Below are experts of layer 4 (counted from 0) of a mixture-of-experts language model. Rows are named router (the router's row for the expert), gate (a neuron's input weights, with its number), up (a neuron's input weights, with its number) and show model dimensions 0-127. Each number is 128 + 24 x the weight over its row's rms, rounded and kept within 0 to 255.
Before each expert's rows: "comes after" lists some tokens at least twice as common just before its tokens as in all text. This comes from a sample of Wikipedia text that the model never trained on. Tokens count by the router's weight.

# expert 8
comes after: "\n", " |", ".", "==", "===", " ="
router [134 172 145 160  93 166 113 101 129 106 130  95 152 142  73 126 111 117 143 132 122 115 116 114 132 121 147 106 102 126 116 114 150 119 110 119 119  89 106 113 146 119  90 101 132 127 124  99 181 102 105 158 124 126 130 117 115 156 108 150 110 156 140 130  99 190 127 133  99 107 128 106 123 151 136 139 108 124 133 112 113  79 130  96 156  86  90 126 117  75 141 140 124 122 172  90 109 196 158 124 163 137  80 146 115 115  95 101 140 139 122 116 132  85 126 105 152 184  76 138 171  94  94 112 104 123 124 116]
gate4 [172 147 119 136 132 126 110 132 159 142 106 127 119 118 121 144 123 116 145 115 146 113 136 125 117 139 107 103  92 147 119  88 137 150 102 112 139 110 102 127 152 134 114 150 148 125 102 144 149 108 123 122 143 128 124  87 175 132 140 173 117 129 144  98 112 149 158 148 113 124  88 145 132 110 108 165 139 109  98 132 136  91 130 146 180 165 112 193 131 127 190 129 163 177 110 123 126 131 146 133  97 147 115 140  84 174 180 100  84 181 109 157  77  77 137 158  73 116 150 138  99 149 131 119 120 119 133 147]
up4 [138 158 133 164  86 129 110 193  98 118 142 106 120 132 131  98 124 158 162 120 105 128 131 116 172 135 116 108 153  97 112 156 150 167 153 105  79 139 149 120 123 128 146 143 146 142 151 138  63 144  92 163  69 153 155 141 127 134 153 106 154 139 130 151 115 126 148 167 117 118 150 124 129 101 147 174 145 115 101 119 140 112 156 154 130 129 104  99  96 109 164 143  97  88 158 145 157 153 123 135 102 133 164 127 138 140 144 125 145  64 160 143 111 164 135  95 179 133 120  92 114 101 155 109 177 114 154  95]

# expert 11
comes after: "\n", " the", " a", " The", " c", " C"
router [137 138 122 152 141 123 112 149 140 155  90 124 112 118 138 127 135 132 156 141 158  99 143 146 140 133 127 156 161 149  79 138  86 104 112 156 162 154 140 166 116 116 150 137 138  93 112 128  91 142 124 141 124 138 140 114 113 101 155 101 174 150 126 135 144 118 172 158 139  70 113  79 156 155 162 109 177 127 133 126 142 166 143 132 123 134  95  68 140 153 111 152 112 134 117 163 134 110 140 141 115 166 118 147 122 140 114 106 145 107 105 156  81 113 112  88 147  66 128 136 131 127 118 139 142 150 128 120]
gate19 [127 156 129 138 119 167 110 101 100 152 124 137 153 127 159 115 101 109 138 132 127 136 132 152 114 129 121 142 162 169  87 139  92 111  57 101 148 138  91 147 161 149 113 148 105  90 116  90 106 109 100 148 133 139 112 146 120 126 107  93 120 142 120 131  97 133  95 136 147  87 116 143 145 129 116 137 132 117 138 114 143 167 116 133 120 160 102 122 144 117 110 138 115 152 116 131 142 137 111 191 126 114 131  83 106 131 116 136  91 127 113 109 126 136  82 183 139 138 103 137 119 100 124 133 133 137 145 137]
up19 [112 113 130 108  99 157  99 153 127 117 156  92 167 126 121 146 109 124 115 119 158 199 118 147 127 141 152 114 133 115 153 125 113 100 138  87  64 122  86 118 139 121  68 132 105 167 163 145 143 142 140 124 135 108 165 131 126 158 113 134 147 130 122 154 103  87 106 111 115 110 154 142  92 188 146 118 165 145 128 146 132 120  89 142 129 179 144 138 112 163 115  63 137 143 123 160 142 109 104 163 108 141 152 122 111 137 158 118 179 149 117 123 160 114 141 154 131  83 141 133 143 182 152 133 166 143 111  98]

# expert 9
comes after: "-", " of", "|", " in", " at", "′"
router [142 120 115 140  95  99 122 109  97 127 127 104 126  90 104 126 118 101 115 127 101 153 116 126 153 104 135 145 120 125 147 164  94 144 113 119 141 128 113 116  85  88 135 151 147 134 126 174 143 121 160 106 129 121 124 102 144 105 152 134  85 131 128 160 131  99 127 137 121 118 153 112  63 127 109 120 120 106 154 124 131 135 147 140  80 128 182 118 153 149 147 133 128 133 144 126  98  77 115 113 127  89 140 120 102 101 112 123 129 144 127  91 132 110 157 115 128 130 127 159 121 137 171 100 130 123 107 125]
gate4 [114 126 115 126 122 106 130 140 146 136 128  95 117 149 112 164 155 129 135 148  85 145 113 149 139  83 107 121 120 130 120 115 152 135 141 152 108 119  94 105 120  96 138 127  86 110 119 127 125 123 126 161  96 108  92 127 134 136 185 131 110 122 105 138 106 162 138 110 131 114  99 111 143 113 107 140 129 112 119 175 112 133  92 126 114 100 168 100  97 120 114 118 115 151 120 138  98 115 130 169 153 105 171 117 102 117 147 113 140 179 130 121  82 132 141 110 141 106 146 162  84 150 138  93 127  94 140 117]
up4 [127  88 108 101  95 161 129 123 117 107 137 158  96 102 126 112 109  70 135 138 105 141 126  98 130 123 103 136  72 133 102 153 105 138 139 122 129 157 160 159 129 108 135 101 144 127 115 128 114 148 142 121 158 146 165 139 141 110 124 170  61 135 173 130 122 114 148 148 135 122  80 120 108 134 149 124 151 149  90 110  87 110 125  91 136  98 140 168 120 160  96 124 108  73 124 151 177 144 150 130 126 136 126 105 121 139 119  94 158 130 133 116 132  83 113 147 113 175 146 134 129 153 149 112 139 131 114 109]

# expert 0
comes after: " |", "|", "s,", "–2", " won", ".3"
router [115  85 115  99 155  79 146 145 142 178 111 189 186 131 145 119 159 141 133  73 142 138  99 138 136  94  85 112 103 189  92 124 157 137 119 108 110 139 110 161 107 125 150 150 132  95 108 112 107 101 135 141 157  73 136 153 135 133 142 144 124  78 148 153 145  91 180 120 157 120 143 166 103  93 138 135  93  97  86 127 136 137  75  95 103 129 163 124 135 140 115 104 143  86 160 125 120  95 144 119 133 116 140 126 201 101 136 122 124 136 153 131 114 166 140 170 134 133 142 130  99 171 145  97 118 145 150 128]
gate4 [132 186 131 152  94 159  75 111 164 163 154 133  95 153 167 119 120 131 116  99 146 129 134 115 140 146 134 125 152 143 130 143 144 144  86 122 146 105 153 103 112  78 135 116 145 140 138 143 156  97 111 101 148  93 121 137 112 188 158 164 154 146 115 149 104 166 120 140 109 114 137 133 162  69 153  95 117 116 121 170 135 188  79 160 120 131 130 132 171 144 105 113 133 119 129 137 140 110 108  81 129 135 153 131 132 112  94  85 114 112 170 121 175 104 162 121 114  98 128 138 121 108  86 160 178 142 121 175]
up4 [139  99 152 112 111 171 166  81 100 112 123 135  97 143 120 109 154 164 154 137 146 141 131 122  93 135 162 126 151 145 117 161 131  91 185 111 156 166 159 127 120 129 107 157 134  68 174 152 132 143 121 122  79 122  97 114 136  98 158 122 134 110 148 104 113 120 145 148 129  84 119  86 129 133  83 124  99 109 107 128 142 100 145 137 203 149 140 108 132 149 136 136 138 114 148  88 123 120 185 115  97 139 157 125 177 139 114 100 194 150 113 129 127 105 122 123 147 132 122 134 133 169 107 154 106  91 156 175]